Experts of a small language model.
Size: 9 layers, width 192, vocabulary 16384, 45.9M parameters.
Experts: 128 experts in each of 8 layers, 96 tanh GELU neurons an expert, 4 picks a token, a softmax router.
Below are experts of layer 2 (counted from 0) of a mixture-of-experts language model. Rows are named router (the router's row for the expert), up (a neuron's input weights, with its number) and show model dimensions 0-191. Each number is 50 + 15 x the weight over its row's rms, rounded and kept within 0 to 99.
Before each expert's rows: a language model's description of what the expert responds to. This comes from a sample of Wikipedia text that the model never trained on.

# expert 59
Digits in numbers
router:45 65 45 51 73 58 68 64 64 60 34 30 33 74 38 55 64 62 63 34 32 66 68 33 35 33 31 40 31 68 68 43 72 37 39 62 39 58 46 31 62 32 68 47 58 42 45 68 33 50 67 32 65 69 30 34 37 67 41 31 26 57 46 31 36 72 45 74 67 36 70 30 34 63 36 66 27 32 30 65 41 31 70 42 61 48 69 40 30 37 59 37 71 48 37 43 66 67 44 65 59 34 54 30 48 50 31 31 69 30 36 35 62 64 66 63 69 63 42 31 58 66 67 48 43 57 29 64 35 71 63 53 31 58 59 66 60 66 44 30 43 41 70 71 53 47 61 60 71 65 33 28 30 53 31 73 61 49 29 32 41 71 60 66 66 39 66 70 67 52 34 34 50 68 54 69 67 62 34 61 66 62 57 32 36 48 32 72 32 70 69 67
up0:45 11 61 36 45 44 60 70 61 42 76 52 62 39 36 47 10 59 26 42 52 54 37 09 38 50 53 21 48 69 54 37 42 38 70 53 42 38 48 54 41 65 51 24 56 35 40 63 50 63 67 57 31 54 44 39 44 59 27 40 52 59 68 61 63 64 63 48 39 40 44 62 66 32 44 75 59 62 35 57 39 46 36 67 35 53 51 58 65 72 44 53 78 50 55 50 54 31 50 12 36 45 78 53 54 32 46 59 67 59 51 53 79 63 69 56 40 43 50 50 65 44 36 99 66 57 40 49 66 51 52 53 66 14 61 26 39 33 68 59 54 15 29 49 51 56 78 63 34 53 40 54 44 42 64 45 32 54 63 50 54 48 84 32 43 43 61 50 39 00 65 34 41 48 40 52 43 32 63 53 57 78 40 48 41 57 61 40 55 49 54 67
up1:36 21 65 42 43 45 75 61 39 42 49 57 60 51 24 39 59 28 34 41 47 41 29 51 55 72 66 65 51 46 38 71 48 45 83 54 12 48 40 68 41 56 64 22 50 75 47 47 87 29 37 51 75 64 48 58 48 62 59 35 58 41 63 53 48 45 39 44 67 57 59 62 43 77 55 49 63 66 51 79 54 45 52 44 97 80 59 36 50 38 40 77 33 60 46 43 41 48 55 42 35 49 24 59 73 71 64 41 37 49 70 48 49 53 58 57 54 67 58 26 34 28 37 36 56 32 49 63 30 39 50 52 66 61 26 36 41 70 53 22 50 75 52 45 42 42 24 69 46 29 65 43 67 62 46 50 41 72 63 60 64 42 68 58 52 35 34 46 13 59 51 55 33 59 27 50 45 33 66 31 51 23 48 48 30 80 53 38 16 50 29 59
up2:32 57 51 31 52 63 64 05 05 12 30 62 68 73 30 56 69 20 41 62 59 34 48 51 74 69 34 48 36 48 60 29 48 72 65 57 34 39 62 55 81 52 39 53 30 47 62 51 20 53 34 29 56 57 34 43 58 57 38 68 54 53 41 36 58 52 64 37 53 54 54 55 32 46 40 46 70 35 65 54 75 38 48 60 50 61 58 44 52 35 60 53 61 36 65 40 77 62 76 22 43 40 35 63 26 49 57 57 55 52 51 42 51 49 54 54 35 59 76 64 23 61 30 47 58 41 45 69 48 49 45 49 84 43 57 52 09 45 75 35 89 48 54 49 20 49 49 30 48 16 65 53 73 60 52 40 47 46 67 39 68 48 46 59 59 53 31 33 26 49 59 48 69 39 59 54 29 42 40 38 45 46 57 46 61 30 48 34 59 47 22 31
up3:34 53 26 24 59 22 54 30 65 62 37 55 47 42 38 48 27 40 34 51 58 57 50 51 46 40 59 35 61 46 36 57 43 46 83 45 43 69 47 46 44 47 39 22 59 56 64 62 31 35 42 41 35 44 43 22 58 11 49 51 44 64 30 47 53 74 55 58 26 57 37 36 65 60 45 55 73 66 73 89 56 55 50 29 41 45 76 58 47 77 48 63 72 55 46 46 48 59 37 29 28 37 31 61 54 70 55 38 42 66 46 63 50 39 47 58 41 20 60 43 53 44 38 94 58 60 57 56 67 53 60 60 56 57 27 58 00 34 41 59 62 85 59 45 50 40 52 52 42 69 79 48 50 39 57 39 67 19 58 46 32 61 60 59 52 46 33 22 48 43 58 53 42 51 34 53 59 49 67 47 21 42 35 39 70 74 45 61 60 57 56 53
up4:50 34 45 20 34 37 61 60 71 33 48 82 65 45 34 81 62 61 54 60 37 21 48 41 38 39 50 46 37 41 24 70 36 29 50 23 32 61 36 57 47 49 47 42 38 47 39 51 57 70 77 62 49 28 55 41 62 55 23 51 59 50 40 47 47 23 58 67 04 69 47 72 36 56 51 43 64 41 57 42 65 57 41 48 66 56 81 71 51 28 36 38 70 73 42 66 54 49 49 37 77 36 45 56 52 61 71 65 29 56 66 48 47 37 55 46 44 23 63 47 54 43 61 71 96 59 67 03 86 63 35 55 44 42 47 29 55 61 33 52 48 60 54 63 75 60 58 28 57 36 48 50 49 37 54 38 49 36 60 45 46 32 63 31 41 63 56 47 52 64 36 70 60 48 65 42 49 28 60 55 29 61 33 45 84 59 46 44 46 17 42 51
up5:67 61 51 33 47 57 48 60 59 20 53 78 43 49 67 62 24 67 57 62 54 73 28 57 35 35 43 26 44 44 36 82 51 38 74 64 46 64 29 42 47 33 29 62 36 71 53 43 44 21 40 70 52 77 59 48 68 27 54 48 56 72 66 72 53 34 72 10 42 21 44 47 36 53 51 68 44 33 27 57 58 29 49 53 36 59 61 51 72 65 54 71 70 15 54 70 30 55 46 51 22 57 31 73 38 49 50 38 32 58 62 44 31 50 33 48 42 66 53 64 38 60 50 53 70 62 65 85 60 42 40 45 57 67 29 51 20 55 37 65 45 63 42 53 32 39 55 29 37 62 47 50 64 21 32 51 65 63 55 45 27 61 42 51 55 68 53 52 30 54 79 40 45 29 67 54 34 19 51 50 28 34 49 44 73 48 43 44 48 82 40 54
up6:64 45 47 39 43 35 75 64 59 46 34 28 38 45 60 27 94 57 33 45 56 28 48 83 51 21 61 28 51 50 74 72 48 51 61 44 58 47 56 54 42 38 36 41 47 62 49 15 33 29 27 96 51 80 60 81 41 31 55 45 44 59 55 46 59 47 68 35 46 24 40 52 32 46 69 53 95 47 40 59 40 38 48 65 70 66 49 28 47 63 33 54 34 51 61 56 68 60 60 34 73 54 60 44 47 70 43 52 37 52 51 50 15 64 57 48 40 40 57 98 33 30 23 53 47 54 55 50 34 52 48 37 45 61 39 54 39 37 42 41 25 65 44 22 45 44 57 60 38 46 49 49 49 45 44 43 67 65 61 59 65 42 60 64 56 43 41 31 51 23 47 47 80 34 74 42 47 29 50 56 26 45 39 68 71 49 56 48 43 85 67 48